python train.py --n_experts=256 --d_shared_expert=0 --moe_layers=[0, 1, 2, 3, 4, 5, 6, 7] --router_score="softmax" --normalize_top_k=true --router_logit_norm=2.0 --groups_per_token=1 --init_std_router=0.0288 --lr_router=0.00173 --vocab_size=8192 --norm="rmsnorm" --tie_word_embeddings=false --train_tokens=376800000 --max_steps=5750 --dataset="wikipedia_en"
Below are experts of layer 5 (counted from 0) of a mixture-of-experts language model. Rows are named router (the router's row for the expert), gate (a neuron's input weights, with its number), up (a neuron's input weights, with its number), down (a neuron's output weights, with its number) and show model dimensions 0-95. Each number is 500 + 50 x the weight over its row's rms, rounded and kept within 0 to 999. Numbers have three digits each.
Before each expert's rows: a language model's description of what the expert responds to; "comes after" lists some tokens at least twice as common just before its tokens as in all text. This comes from a sample of Wikipedia text that the model never trained on. Tokens count by the router's weight.

# expert 20
It responds to: Short tokens inside parentheses in infobox lists and tables, such as loan, Billboard, EST, goal counts, and born.
comes after: " (", "{", "1", "(", "0", "19"
router:542477456449570519511509486412515576452486543472438442355431376459530515556478446454453464450485486513512494431485590458537520480568523536451489521488443489517484525538485512555484537545544552565441541535461376497485559445550441473546509490506517416376486446406432535592495502558530520523
gate1:550491457540576519440522430478497519516536531438511490463502547495471558561496410435474583505530592528393489461589598496578542441578508553460535490447525482392540569557476532518487458469466555469538510536449572521552462574555501394373550495580537527474426481472451481515505561447481534474
up1:513531620484401488481437514505495511542462414493587449467482523498608496485510543454457515456512489492459351491494511540443486556514474499580577480496515470437461560481410575519469592536551577491555613498507505412415485512468491488534566458441499502511492551481510520502466472382594561539
down1:467495442472486555579467455448536485537561462418449618450495454474510561480458482455536473426522508508487478551399457501498496548587576454558475565424483490460474445512503425533442462517540523500476547539597449502353560410518517385469502454456498526574505407445542577529473512452471520488
gate2:505482508566458588441590490513570405601409479499509440435508504515557459435467513584575518510538518466484577448540401620506532443500493429455494501537530555463521504459478491511423489549444527422380582481419540437504505450489554450517464491417491551549410501525509458511521502459553534491
up2:530509562490504498464478628512488530465513458490484560599511490505431458505483560539584526510529561468546556534494442505491498549463519412590520505542521483481491372465513495521541481449491463561547538512580514527500437512498587526541579632548363574565620498545565585476513455542487504492
down2:547499476497499457405622558489425521474586438511467552523516541484527392493430529539545502504521587435457480437561502485466556425499459465441492514515429516552509482563512489472527508479535515614481389521467519560487573500531495487583523534537468524462368573591524385503466484485584466473
gate3:556541434507488365471497356527484483535561495484430478417528427526520574427507449506469468484414533447493581471539529470478432580510511523494420469518527601527542516516558535432506562538494448521434475498476438514510500494449571514471343451457493434480489453552480501426488564561486482564
up3:532535554550493518564470534513458512462487535482592455541445500523448504513604505479573475487623546552559453514436496543510564402484395555534455518524563543415467493492459463579514564416490475416612512518497561552492502576496459392619526490516471538523570494440490408516532466525507535502
down3:504526528490421582491496392419542503544484579472517530493463491479514563513462453519502429355601477524520525502544491451487404581537414518522512465486584468538517437434574452580496488539469444386489496554528415568546500514500449523476604558532523525482393447548446505500510505512521544446
gate4:539469484449507600560531490563527606517564401480494556522528437450465505457478478580433447471511492415544400496487390526559506531512568435546468511538427406494480550468551504537516468456507489546554450467619507432497560481529440528481536437547536467505466502460602534494514455452472397584
up4:520528548518547481481465612531492535541631555525564524474485373504589507483532533534471547466442431512440486522477374549527588482496559419470511455467495492412464512533506558552499544493546532497486502414476510430431503512481490556402554513492434415500560580440490430500424471428498482432
down4:621494443533434432507525425513535460479441535509534518564632575466482504516489474492456614560518477450517510525490506480454515462501509606516527422505373482455560496603601422431448437502474532482512575505539464550518535462397542464498525548501505519508487594504467479466543561453425484542
gate5:535447573457482488540474451413521498559443575507519398509512522472534457578487512504470541482570441494478474472448585482493468499439538558487545513384464478594503497603477527478539558445531581523434610572490449425560379452552471586541513405486558504470440508516483470544522541536553457531
up5:496534555552520390468657453485513448505511475608537393525449476517493461480520542466521515464585615482480513509529583551507537548500459485536497547459546473550492591456402510513482476477522495534506470564396600523510567497481496583441523495531376601470501551505478544491534530477498432507
down5:477520470461462604458524470517506491489482413495545525484512409541428472478525552466510568462582546464460482569484530512390477609520587502446541474504443397413460454477539522523491463527426433453484494411560450567541664412435476502531500509524514441446495551502513558533472457510531517571
gate6:406485506564485520437522538539499459537601562407440515415476465513466445468498500540548488490515504608498487387553494406453588443500538521455589523471551469394495551571435564516413416508513464495538494506422523538454471510530438449396572537552493472458492486557497478584495542485509510433
up6:530448462582495496529549435552542489568457521391511559494545435456522450503561527482520514542597531523549435476534474595516475376494437535520523441495447537520499473486509559554511567565501480502497469544442556648618538425600501501441453487506506492552542496562444458455481551503415518425
down6:495520508512515479484476516582497470495445582449451432553531479467465494537539546505458467456440479525479485436543508506511455474411448486425411503525565474434493507499525498535495501472448559458422557438502604556573526555503519511382428470515351487498444469608526513443501536423438640428
gate7:518532557538549484441608510551418482469482539471593573468485493569412421517434572471558497508493453539598512529566518439351465559476495553515541540555524503399458528550497413459469522561499586536448440478428490495479484576464453485524568488523486469436487518496543505519581494500440543414
up7:503486557535563462556469503463593546515631465511561505487565502468487588437560542504523521528454476557448440527445504589509456541457417398548544480479495510549498491553536511433600566489499387430577522487554545501506445545383563514446511459499508467597541500563547513459439553443502537513
down7:478494547495491397512548446667483416574525439404486446520511620513494540459489526506412472478499460445513514434507482562554450494488538531463433485484543528488505532497533591519462518515556419461469435517502560504638540580459557578452431456412515513543535547508539489449533554478460480486
gate8:529516497488453529462443496549456537570667464498452523624494421537568474509480540492491483474504575445454542496452417544477437502442525373527455508610520472560474424406568482541477526508463442480647519479498491493529514504508547567498510472521374460513491545510483511560482435502489519501
up8:571484475446458528510455555408460530507572520557512504639498446524514464509454589530552518441511555531426463429477467443519459544574579487515475513571502467543440422442479393516433456518562496579581483504518439402485498470525422557481526490430506502546448511408437456575482498480465410472
down8:481474495565540462536499502533569425514380486449544577607512674512479541428530504506541549524521536497539463572604517517495458519504449558519578545519558489392539518500402532422487477454434464474528517477478509500537480523420516497522488550478452564491530461599566516469493547556396473538
gate9:451488513404532484526512439478416518554481580499534501426523528542494492534492513488528441520506452551496492512532526569529437507407439657526525446410491460492501591456347568447502432539459514405499459515580468474461510470439460445494532500487517574438434483569435444580559480487488560525
up9:494474497458557520476485432470408467570501551514517487475509547435498498576451503426484410499477501580490485470527488561515511456464373640551543448384514528483457528499375592488515452507465561385498461514527472512492546456467439485438539528488483554472437482570442515570511484546416539585
down9:594380409514468523483408577452543380510463474445495519383515498554519509589497518459451518500528543496488557454538560516528499443426477460473494486458519513522538506492607556519558556529478437597451554528446470619496451467458481491455480454562510551421495466527520378476488493492550447536
gate10:499492552432524537537483501463492507447447552461526543500545521519435498461535461561498612511507413563484526550489542411519445572530524581509545512553495445486482540551470519420446362480398581534403438493468502514573419560438488542606526474551496532475481529515538536490541635511481563441
up10:431483464512533548501466525480405520473538535581505562418424375659549518483524488529416413458537415514516520447457494473530495503527501445486378538491541415479474446498583455523494492491509472473516567509544427476489556493536456557457561574450493488475529498411453453492565573466485531411
down10:517579388504497555502504492438540573470471522519487576453378399481507459499466486433491500465503450531490496451436491486471482472547547475433432580555517485502413423493509483537449565578592471482540484555553449497459497481660434515423505481503491498474482442386525552521522428467584452541
gate11:573541533505459365484483402514336544557429455451541464502517493564476471461443488530419503532495522529598539470557455439534466496511493534548568475512530599568541440457515508470533505533501485446413468515482510600471564495404526455545513532516520475504487441483543592432465540563484473587
up11:451564483458421486529594421560533517523515480423435476513491477500448468483560514423556429500581428503497521472549491485495554446462560555507416551512573524454432555575544501520421496587544557419471499502444509563561658506564550487603480565560513501489502483433483572533476504536515434483
down11:468445488478486478496489487392561489506537489523539432454527462526544413440471461498464421405529515469448486546528527465424538515448509566422509547540433542488484529543530572516478514483470479567557370482616481388435471550455504454466467477550514548464431514449381575578526580455544526441
gate12:628481412437383543501482547572462476437508387524477415486432508517483511444489512491518607485441483529541524522485442590465472485512538480513538427476402464494423492513512461515584494415495491444365465477460490474576551492528499548540503573537481469498493523548563434466521581563485567534
up12:476484522402546488415590481552481483512549565531523510643479472498436548518470503465533567527558555491498502504514557496495542552438461445531464553496507436553467583474535597520511415517474484576604471391496536455524529458487533613467522448452460523551453560610548565504427532454481491570
down12:408473515480472597512487473569497425497477549474463589517568534577571551453472572465473498481530552439492489499485495516417450428459441434545452567564409551450518464586514448493511498460464412483644430417485540493499523396495570515537523562516558544481483499559489456542583541435468512518
gate13:519454553549525414447519393527514494464487536521491451429506480537497546461505420416458452449443553530471571487446570471502578409523489558528455429507524515492557583489394521459469581532422449441518519481471508473464521527415530450493479460408503613491385518435460450447488523416535564546
up13:549579458461463546497390586455435474592536540530537500583499522506558468568565562454506538562550494485412446495591497558474471572472482469501504492450453555503482448478604476573506477467542525484558427574489539528630491443495445552512575496539516453553613532513495494517505469612446498529
down13:592442461524590499457512435437491550476456495436598512445467551545449567610461523543478460527455390517591479463469537428429477420497511531470508499477443452479496435419463434588442487476488506421471507607530499478369540521517482489506551456558519481418548488538452531458521540545518442463
gate14:501439488455468540584361430419574491453486576494365449401500517408501517536484530542470507542503458511467494483491571427515462451451490567468534504502452422511504412600497545483544530522461543512441423491419475542534456434501472462560514448537502470461400550537552485514425572470448498480
up14:572506482406480553512531546552473518501490423401469490504573418546497474496532602624493531509471427452451448537456484502557453520525598536536521494482551488440588592383589574500457541573495555527469455552497548512499539465518508460518508533537503434491539438554498482485468512411441382540
down14:518554433552514479471493416591493383422476446411515443614549433460465478477544521460558468424530490404434503485410488489553503488430470525488484577510487511456507543511536420474576542512505521482386546469490502437523484440439500487550471469569450555585560467582494501577485479454568522432
gate15:568509426506537517605425465469544468476503527515460507481503489491448505584451547537452517508510546540511389520558541613496524404464478480443516405496495398515548577547534479405543387479473467514498523422402513477468533548517488480504615450457518489508415556526559470412447514436453530553
up15:545450476527546607491483446427496404444480542522482531494484524486515500476530615523523533536596450560502506431543595473478480542491476506464490410491481502514552554588540554573577430521476509565443462507420522503471436584527499593604557584478488525514544472417553523515571547621481504480
down15:545495501466499425514577563597521437560442524539513445579503588468568454566454422578512515382534559432470511495560492443569527428516443475451453476583561496500465546469508528491555555481482537430497488472478487539520519485511628584537526482453427393554504399479507502539499517444565499553

# expert 24
It responds to: Final digits of years after 17, 18 or 19, plus century, mid-, late, e.g. 1826, 1897, mid-1800s, 2nd century.
comes after: " 18", "19", "18", " 17", " 185", " 184"
router:531458493541539454518463566500476593418563454479483534522528453446454519512479506499512580443433551440555534537475484493558575570518558488489494601446501463479521485534561520469546403520439482582533585404542491423415494470386512594475571538486494479524542431522438567487597462547534449586
gate1:473512541464485581516548494385478438456526591451479463419391462513431551510575530554515502526420457518483547470558514406435428549403561564499427484470483467480438555482540475551430499541431596487498515491493432429464458532497542541518558489474448490437523484512476463558491541610390472517
up1:407453536482470444483504474477590544444507524607534415499545434414551540576443456492517486511471525445535572407515551562449546572573527488572456496511568462534531461542476437533516440465539490642532522551586482471436483483523504396566538510451539553433516481457496549524510448415521494561
down1:537540454491518469520487554527403591479486467502452496531507585465589489496524432558553508477403572509521490496516447462435514407446532513502437568518411521506499494561514537512508406469428596565447462502453444503472531454505388533460500562425547453555569533500459566437475383524386505487
gate2:491579448553477502491390522568489510507542568494518464425517397475533555447490531490508560435322475341388479471521498497507539487496528469538404474558574500441512554417505503533494515462515430476534564462517512568471564515447541538519543544514427475505531501537436497492561490561443473483
up2:477567447537495461525408502546495571513505504512464501416478493433492480444497530486552551471373423393380535493542562558499573472603523447562455502534548519475563492432559483548453545513509461507521527510505518608462485468438537474510468564553460462419476498523432499486508508625485380440
down2:550473437596543512479520525422527457470528443419537495412530552530530449488495457492486492546530539464565551497495408489612550527444505513526483541510465483535570500517518504537480430398549559643515605479430425504453435444507541441500403573466500500550510412468438420522522504574517493568
gate3:487537534427471585500441530575511494424516548596445465407514475575563450522570459543483491480507559372530507543538518603466558471610517515508486551509407522469532575529562533438552509510506546540460507442543503513488467489429470553479472471512498461489550510490503499336550497483618564481
up3:481476532452466536490439568572460543492583506647446481456511510488570454467545556531501500515494568383493482517422506568482578515566460502461421501530535467474596575486562442500562516506532506575529540539511468478481516441404401521586476487552472398475575487526474562413595494519486500531
down3:461493435610545593513469547492434471450487497521475520561538588485502552493533503569440417510517611489469523538417513572504501497485573544525577551531388471526504442502482458394427437464579412478547581512493463433513540433549546482476485461451485465451472462504466491545541501613531427567
gate4:560492421591580394462505526550465558529481441555465473526438494588554488430537491479458479472496555594481571497547502500498465458495561483483450504404533439548523493557514436493521468463594491555428545553508551442574567534477579516467384490483586425434558492570567513548538501554517429520
up4:427515463534520606483550487513460505498422541498480579501513607474461542484478456537549512606543528377514546458494452488508565574481531576478467513508512502549447514496553560471548458538570559535620440398490429552455520478514504531483624531469544497411407508563469469410461497536498535545
down4:486515510496420432449518496531612392492524560524520572592544507590531502445491511481592424532551485530369456524479499494461504446482465397499449481451490604465584520500495465508416596463563519580477463549498476511455571514535534423534524530519469514547547560480444470585527408510460490476
gate5:499501631560496540509493564603489480494562497453482414526450423518567459485497474499498529487481425478463402537451565562482530464558578457530482481441546442534541365539459474484544557549521587545534517536511595510471422544481501549485451542482566513439549628520458453574540574465485479496
up5:514465486485555481514421548366481477534443444559496543526460441485502494468463509577407512462553530546568556500476486431491443438435554548427522402518391512535449489575449461474562447417485516508475476545512435486571380494550444534506539482512499447544477471404437517525433601517445524552
down5:471558557496465482474424485574518479579562431573501475520555515546465488533450515529432436509493536564487537494489514517488501485472551386482509401545474517534457474501431481493495470493458484428513408537452494443587469533472417527489633528521472509575483546497485536634431449408526542349
gate6:568466452431546455485464498513422487483521527581499470435410441480543442533517536502500550452523486467512504539477465426485478488472463497459428490474466473469545583423379511408478520554492466529400464569564423468582519566537457588511539466484548482549443557467571503502537649453497599556
up6:487574516504473506473583457499505478551426453496434470497571519551542393481514474487578449415486472623492504505602542443459485521497536455463473506421603484459441424435452398536387499435504517461485451536510517479490526499549458521523535481585562540543451519422565519480475463403565594512
down6:526490509517522500511566596472510399508508554478547545451550590504464553550537508497517548548527537455517412518412417458431597484462444542463445567487497527455577474462541540507595503455558537505533572493410361551437560564470450535478484558475570503454583439489481531502471494584546432498
gate7:573472566499391506517496485489512523547528468533447436528539552568603497437427581522470488482465433528553459547504494591499533440420541471454448411506586514481460349430451503515427526463481493512461497525482577480480387487478408522475441437535607490467504536459505535510463434458503523433
up7:559471513393395489575438473538427605493566409473535519570433595462467485496462609564542563457506505444469495517492506568553516505455496475449455409523470581471538511536388542459452482528477486473548537524559475528432452509402429515511546466497521499419533545486441519500501434427432485492
down7:497472547428390547441500444474581571484448467416459547393489520493533561451469507421500509405574423507525542507499541443454549496480528541498502512471516480560471584418461531448567536577544521525528475571532521495579407532520495465497598381484531469532482446513500438477564529418524499600
gate8:551482628442539614467448514562514512522532530472467509435477552539555472504525476480535546491419439467426467525531566565540554442536492538462410506551557616496535491478497599443513484546476556509499521491516495482435487512452471487464495438605517470455633518505391529439531618491554517449
up8:459497578502508530549530530466434436504443500430543473563456437527486509492496536495588519453596511591536490537506477495395421488571481553488567513503414516486396476606466583544516529482516528472428437547489577616549472559555413466503418516489449469596428483468493476588468495527546533514
down8:420513525517544330532462402556522528522516521451550530574516440537461530377503528444551608545508382527490506477531530419501492517592456471577426542559497489482453591498480530517570502535504495470517465515508457564495478546539517488585523430487562471526482481504536566554583459492471551421
gate9:528462527471536521466530476532503501461473503534557422517546374555446519491460483561533451557497549500482431500425519572498622414565434535441467402559621533516534529566446452491462492430549405511502494574519513456553528520497581495510491486467518478479550486560485524497496605355555546542
up9:545544520441598527380485540605462471525532484474498518515520569501540518544536510450549542433437392493517489492517439471454512431499477495501563582504581430603561480418441438518566543477551543494527467550477539573511415521479490453495473597563551559608508499597520510427478503439480517455
down9:548532469577495469460454538376442491451462590546439582401430528589490499468517516510526552482526604467541493487550558525535512496434546453528478471521491522473514505540450500526412421576556587548564479492450407489393452481459495543528520515422446475587524498483503440449497447551518459611
gate10:585532598498483482427489443515502520531544559450449516501446463460460497506510566424574505473470473461409501529524493588523532444416564535426485449453631513505555468466570517430439535654507525497544521518454516529471534409389499434535579471563431478478525534540469515530519443448448526488
up10:513528431496485569459518461510452449531509494457480411510562551461439484496483505555489443463421493507504466460528561539499520513514550468493441495565637438585523530444509486547521481550443477483522462401547515569580455540532606461542588539494533596454487467378525536385581476533562443428
down10:523478529530421541478526514496428455472549458524527487527591577505517456506574429532427494471463505553471435458473531501403483416446459499397427558502587472463432415484475499531458454473416494579432534473486532464550424448550463482521509537487584522558493479475470418376434496422435434563
gate11:476486570490529436540525466517526518479500519631478471451495396510542430451550591537460474478397543592540482541557413602439413502582481484470525472558447494515476559482458468494506533506484421467386461464497596476585499531413528501502463550471490487567587535496542466425531537432503518550
up11:461545528459550505489417479632607570432415529566505453482463497420549498497502422523511539403505521575514556412532429547469456510543490463464475489552507533432513511557478499498474476550488538579420520427440514590489594562414482504501472489473464360403501534463467531522511549479474492492
down11:488481490599590382504496490480520539428475553515504491457466433511534440496449453547468497488384478573502553463479506513494508505530454381560564437511504467513424512563428458543556520514458418415358502468535565465576487530500473461532463516480589511424449438417531490507483608486496529541
gate12:579523496499601494516490523469442439519589502481449493520466456422506477521543476434489474522413504614492526451570465421498530495504555418544535560428585431479407447519501542555425410523574544461503475454490587502481538495525492461449554519587520567568471469486424534476400385536498526534
up12:474432410489431475479606506432442512553499606505546482471468539475480507535467547492603463504522553445453498474582525458539595532536520563517560497374470522475418554495613550521568440577500521491575518491462500471444497534525457430571507534581539377416536478551496542520527460488519483492
down12:457524526425482500496540525438484417515390415506506519528529480484536468597506463516531557491541472492511459475502525515451552378522386557532530507509480491487527598505596523501559551524606569479494435611434464544485399467530456429502436546469517483412541429447494509498465371487548502470
gate13:505493606447480456425478453571548484458460495547571462542474453534479469495540528470505578441442583483541415521545403476449515422506474484377517488528475591481562443485414409505478498488447400559501464481486536453559544559430556524405478395465436549509444522460498476480512472500583540524
up13:571545458490444491515500548447527507521548575428495528475558587465518532492513547542537451562463407547389570518575508560528556551455499498585467485520531431489451544474514592501431565520556549449482522505467457603422508444583431392554485572539498479469564497536505540560468560492401538443
down13:474605518457449492436527503508472497529567520503479569394505560520541532441621521485495432482539461498489461534575517507459522571438454469432496483449500584505559511517481543526448505476497579495448405521411517444507551637476393514506537554470467579572614557489544441526478408532480493471
gate14:570481525503630510520510596542479531546475422468502555530501535507540469591480489526451496481508463579486358507478536514544403491461512455431454496486429523471495493543423507445537525448445490430504494604548548437583425455575520460416485475577558417517487478442559570579552492506521518563
up14:511577540444535575424479520510438490537437476451518500515397563492602475535508442442449456454467398577453514467452504546565487465491514449590523504495488509487461505500364471478485513443427540402491500539517557541524410474574481498486521477483486455529496550438364533499386501446417484553
down14:482562472448556603459496482440569527567450599515494542432446487451576494459521475475644529509464492511415444477526503496514525559500498415471546392433436484604582589505434476479495407543509538558506493530490454434553468594551421429529481537516524528505530565519529465559464483532502460500
gate15:529459486510420495459527470436469533522467464454535619579476497467456462568531465460560570422430504532512398469516477484538451415453532472511483481504406532519498452421478511497502498538488532495524471535448547473568490379633534551485629486586569571539463509504579435518500462495554594489
up15:508527483555494559556494498483485443548503451414477513488401462497449503500563548462435611490497474566479446489479545488517405391481516549409475464468527538467563416515435422516436460528518490517491423638499597486605500555487530514566471495480454527501601502521587440613540487519507509518
down15:477495508550568513480499498602483485429409434561486514474521453572554462475508438457542569450569506453441445489508432552461519380468530607534586569531445538518455474489418519461560536480509497596517463491526490573484522373444570429450506493563489472541559453500451426430483577512550497472

# expert 23
It responds to: First pieces of words after "the", "a", quotes or hyphens, such as be-autiful, be-half, play-w-right, and role words like writer, first.
comes after: "-", " \"", " a", " the", "\n\n", "="
router:536550466492538488509558517540552424456442482436418557518501531499499502479569391585535496470564586470466412522468465533535533435516533464407593501508528569500476468569402600411507449503545477504449547527479548397509489534506521437405480520470512485438486502427436491432432482439527562404
gate1:496519500479536520467531454410490501572470489426516425408443579533464456406554480510557428553458552575530519491577525406495460540576397517434495491535555463471464571456428521517537536580433495456539521547423509493446537501452485421501565513537496516441495530495518509624472433597527403516
up1:548514474559465528593475516561509516388528470483457552547556461514438530589434502506495520527488473490450422544430490607585453466518637440509513507436503540553508468488549480424519515479424475436499452501534486467557475545437490581550447510514509481525560456440451593388507412420472431470
down1:383449579527505549524530545454550527452488454411512497489488444533504503464443494478438496547555546552509476530503445510434612545458498419529470577544489432412466517457454487498523472515493447412472369519475504479452496431517521555512521453476409440528530526602512598380559510478601526487
gate2:491473490615473486460424463466464508588543494543535431523535558486501529510445512467587441491372485511531509368442481486433540518495472469452502383558534525462509555432513492494435503518585507455605576474531502515486554547454493468445531431490545580421521451398452450474548430463495521432
up2:400491532502523468665585523396492540452497585490430520429495516528529507499625521499539465453503569526450558532526583506592496411509506595458533504481514511475506586496473593478461558495510529551385495535472515400480516413539512490579484556576457544532480522512548471505471506529503492497
down2:519493444525477502511537576499525489490481476441455536320456448396448564425556506515468491622522530499507474556554428427466438461475497555579483504478319509492547507515455476525510442529585545507503519518472500457416541575533575452478427504480501521502490556552502440499510476464577512475
gate3:471461552525429530544479499573501432497482508462500478524477551552400427561546496541585506481537526546481499503536492492415466522415537517449469540499572513573473455596531578470569547570519471487540527540437462432532524481538580481429557589414477522533525505517513617602565409546597554456
up3:492449453461377516556529522579433468399484400486445548534408467512520502484495449537492519542523553583463495367416478434515551409471483576428457541540488488508442496500541530543524470432499454554437578470510527469555511534458473507491514564590481484520631498511513480476523488451530458613
down3:456517498428423556448526462522480569474589507554467369487496451535530436475581529458529522589598508446488542506542503566572496476445455528401398441461550565565468621521548517542564550506446548462512453434504547465538450553514502576551408487534458522510523540483468446471544535496559538488
gate4:502567474437514478463518508509615546440535449385488482433477485452502569396469525503534460483507491540448554498484553452488456477496495586484573506463473493475485483476511492565518643483588474551478491396556507529497412552557558490414514575477561532498451524487465478534451579607371524474
up4:568478534470486552512543506544553431483488370510452490438559492503370524412436550532495497558512533567441513518493506463545328531508560509504558452447426486500552490527488485553450472472458513451496440515452422457552490524509488577495421560533482450482441546500494521392525441559539414580
down4:453546462471594496489531573398524503483496479501499629506581497477495477545504499488487416551482406464477525567522536482383498472528404461513502511543549515406502501399524418486606531495452495498514457449436590540421518446493529492596494516434600521424556525505494442531522489400457484518
gate5:543461594525407478492498482518441469592470575555460493481488535425535420453521489419489478455393445506468538453510526381517460493501485561458525454491625503506528369509494506475505601467525547517510435474459512520474487517532447483471489483489486377413580546462451437580422525492443544464
up5:437546500484534597479457513589454554497514443409501539544543510488517502491397530454455573478419439562456476521530425525433515582424505436530509425515496451546549583488512458503401455413495425411495494489567434617462541580419533509540493479447477507460534464488573547513517532479482560565
down5:440476479452632445583494515474464478466530404536495561443551501540592489575503454408490529491430585445537433558565550539485455572520423559453515442506468479446480535494565429549500487575472605478541523472473560594496550508434443488422494473475524472464530510564531475486611492538472504558
gate6:410543478555488521577452456464454417543518523464403490498558551502492510507451495403441554601455525432476462454526463458418512520516431495491462499514500511447520573433504463435465543487584420474584460452529460604498479510360560521435528463478502604496476411485500426424535501484444502470
up6:414524441585518557591508495511488478496561476519424487518574540492514487520425438441483552595441526518472523476451506550480455512529470487404503460455506555502503499453508513472451519498613468504592504501509498470560455452384537562405453454396485570516494401455474382440565444466409515502
down6:535534551485475588501529524436425489529575548461492438661473474609537503567463444537526478484506463434516520492387490526495497490642491418476500420503493428513447488436373487471481469556501538511413506491570531556569475502480523506443459458427499543505587526406512494537524529506487497537
gate7:516472443428482532544456503552493518638563474561567543554479433553503516480449561564443478428472494478514569407467541529527477503571525426479476537598500417441584523519468432520514522548498514527603382535474435419511535495536500471469454429611590502513573498477473548458454488484486438514
up7:551498483473545495512450544464447473515510531436525490545526441509488492507424502508577489470553587430519536498508495512467499438532513431409496529523471525484559473466449490581538630514604511574565384505532444399492533478555562423445491534532596596519461374463533609536468488453447493474
down7:508546455443616487515524537571512578445508513561470422422486518535624458453500435542437516463494523499442526438493457465440582592529541537567416484520518483551551481540513486539458512543492560592487528498455452462472552515524480543511630519506439530492556498456521483451416388471378493456
gate8:478400408494512451451503484521502737471445412466444492482474484511524519494574559527495486512471441521544519533479462476537551430492496448504524483482520516497529544599470468427489489566466559450434545517519487494539594427424530538512486409508506401464566516502505546462442531448437489567
up8:558510552506503600467427440554558455465472526520473567491477469403396442486377375480510508436538504564562496494541502461486445562510495545525447525418471433571531470459454477471543496478496562476451445464487484477461410562571474401501453563553511483528432533573513406578506530548524470542
down8:456417497567503424486549413538551504515405519545494509505430518523475552459506536584518461528560593525540513584631452550522531492449525506595440535409403501536490510476546456489538529561444503415479547496455435491453485496369508442477520434555489499444462541591460504586544447516478531503
gate9:486504552587544536514503544512506445508463512490519514401465368615481544467519505493531447556520571523487609494496411465514541500506466603486555388583517580480514547430467536511553537529587564544497493497420389545548482532477516478532493386565506513494590511551472515518499492425493565519
up9:601574519514463537586482465564535500490424523518498489484451441507530497503474391586572551486540538558562572472432453536516406467520451464393477487537461574481441467454445555587491535466591612594468482556536472408445508488496517488493448442532565467424463510440518537517474439502556518533
down9:546480481515451484480525566477500470433519556488569584489595491510547497532445445602510491383568502461632474496468442596465474428513487456474548468540545509500435451519487524552526475427427520437574525510521486517577553454471475453536424503441485586375551506502477513551440444601474486565
gate10:528548516537457537533450465558516490450461531460552452475533477424504525462382482466475522547476539440523526481522557487518533405465529474511503453457400462509473540469551520610384472411588421491520563481514407468451483582455486445469534474429397451506460471496374576524572506580534514524
up10:494422449581497500474519495424470452551502529529513450572457539419438435519496573438525507541503542552463506531500605397506507659516406477565511470573549438465544506493438510574573511511405458504463434516428505457478507575469486459524400511455470540474518451490541573546567457514554438500
down10:550568416415494562511551464424536437494596594465441494395555556599567463515499500533442498462487466485472468508354448494454456472519549585521485488485577500466479552439403560430537458543456530592474523508586538508543451478575464448524490507502477488452497499498420443546467487513535520444
gate11:508494478446554425548418494520459467489475537464516561465512529573416439496444470487509476510524518562563572497519479370400512502475478474515444529528494519509493506513459496477563529529472514509466530455553463518454349472599536414525481481455433485487469532550468428664402571594537540461
up11:378407422556504449441545456438529608518471512528458474448433606516482461478532495448573449472447477487577529513544561494511523500552477555512525505528565452522433604466446432547409531498489470455457542489499568415391542478501422510501500422581530525473594425535522512535512479477481464468
down11:529556442488555524495513472553398432526488509530629480539459543502557513405620449466468500542467438509423448563459569572613443489529513508540550495453507536529442492476491539571502534536483476569550481534466550473559524521470503537562514553462574508569640548505566478453457523398453469519
gate12:571487484559499504596503566526508596483499466512500491488513398468509424551462521507551516394598540535585529485456614489522445517533563488405613420507493432383463523512523429500524485525548508585498500407475546541527480517483449478505466492419508530417428451541546450496443436475477440491
up12:496419447412483511466466479524479590558541489500467537506428565443559555568485536499547508501447549480418517505521491518556508484490572486536437582489520549554486520580581486493521525467562465569582515571465539481498462458431487403513463566550517418486570428557595518519496545392403399567
down12:439523461462499551448403415568512444521605449585549573503557467543512519542575546406397563571499527504419460556513512495460525459474517520465470433543445479469526444516419483464529513423521514393527478507487560441446492576475580512462556553509433491560473544428465538506469506502385552496
gate13:512449465447399511587411492530510414517526492552536534476556405513499523452496415502505541525480503477513494485576560500501533431463470503524516501548493534478574493574526521564397455455589587586531389458484431494528557502441510439562467434530547556565438598535529430495412483487557460574
up13:487490511421496519580533457478400463470468504524497547460573548539524446459567443549553456492537475493550446548556509511562479465443416545404540511485508547450449514547495492573385522508539586499400474464501452446409554544516441462515510545562451590553402557505496526575443492612557507554
down13:462471553579437562437566566450500443448425473548472484457519460478506463512547381472450517469495510419588554459413553546466439555471541464543521418564540456463498541545483557527582536608576550538517518532536501438529544541439505478478390504553422461501451565496422541506519558535566551497
gate14:490439572503533517580435480486526434503623555513597478527499516579508568430549551451471488543536526552482494578514483520492541488462521514457519556370468433465579466514508528426576585529525490476536443533473508505577514521552476520415531504375440466515516573419463440465505538503500502364
up14:500492474524416491414501505519556588468535464445515577466517386474501480466581486469399499517540433510386533546484502482491536531501491631467527442511485505464460554512612470460480408641461539496540505421430501565515523539475437434501513548457541457580581503497519486559466532562545497555
down14:498509544522465509425491619479555532589476522526420456522603464491523560553494472650528475402576558469528415433476513514519447398486528483450478552507512529550544543495448536611520553449528474468520506471482452481453496538457526518500520469446446423533517439514518513490498493427641443424
gate15:569397502556508452455508455432562481486524452525603475543549479476494576483478565485463419459421538520473550499472440532522467453556362582558503526485492465513544553501560515539504537526608531514419470531474446501502452474500527468457535416481480438469597504557446449479544401369522544442
up15:441603447546440500454420527444442538584542475566465498438557413576468467511500515470568525554485494566530401527467580433422548520505518457519454386531555492469521593517508510487552521565377534544479578489488508543502515545443463517580535527525586562573489528433560506483461522549497476553
down15:443484516491436487483499503437501502486419562515520476367540583510473482531530440487504562517502512438544507467525468485543550511421499547493474572498511455514497446555350516553543516574477483480512509417432507546511428551472510476489461446546471580514438432586560640571509531392546416570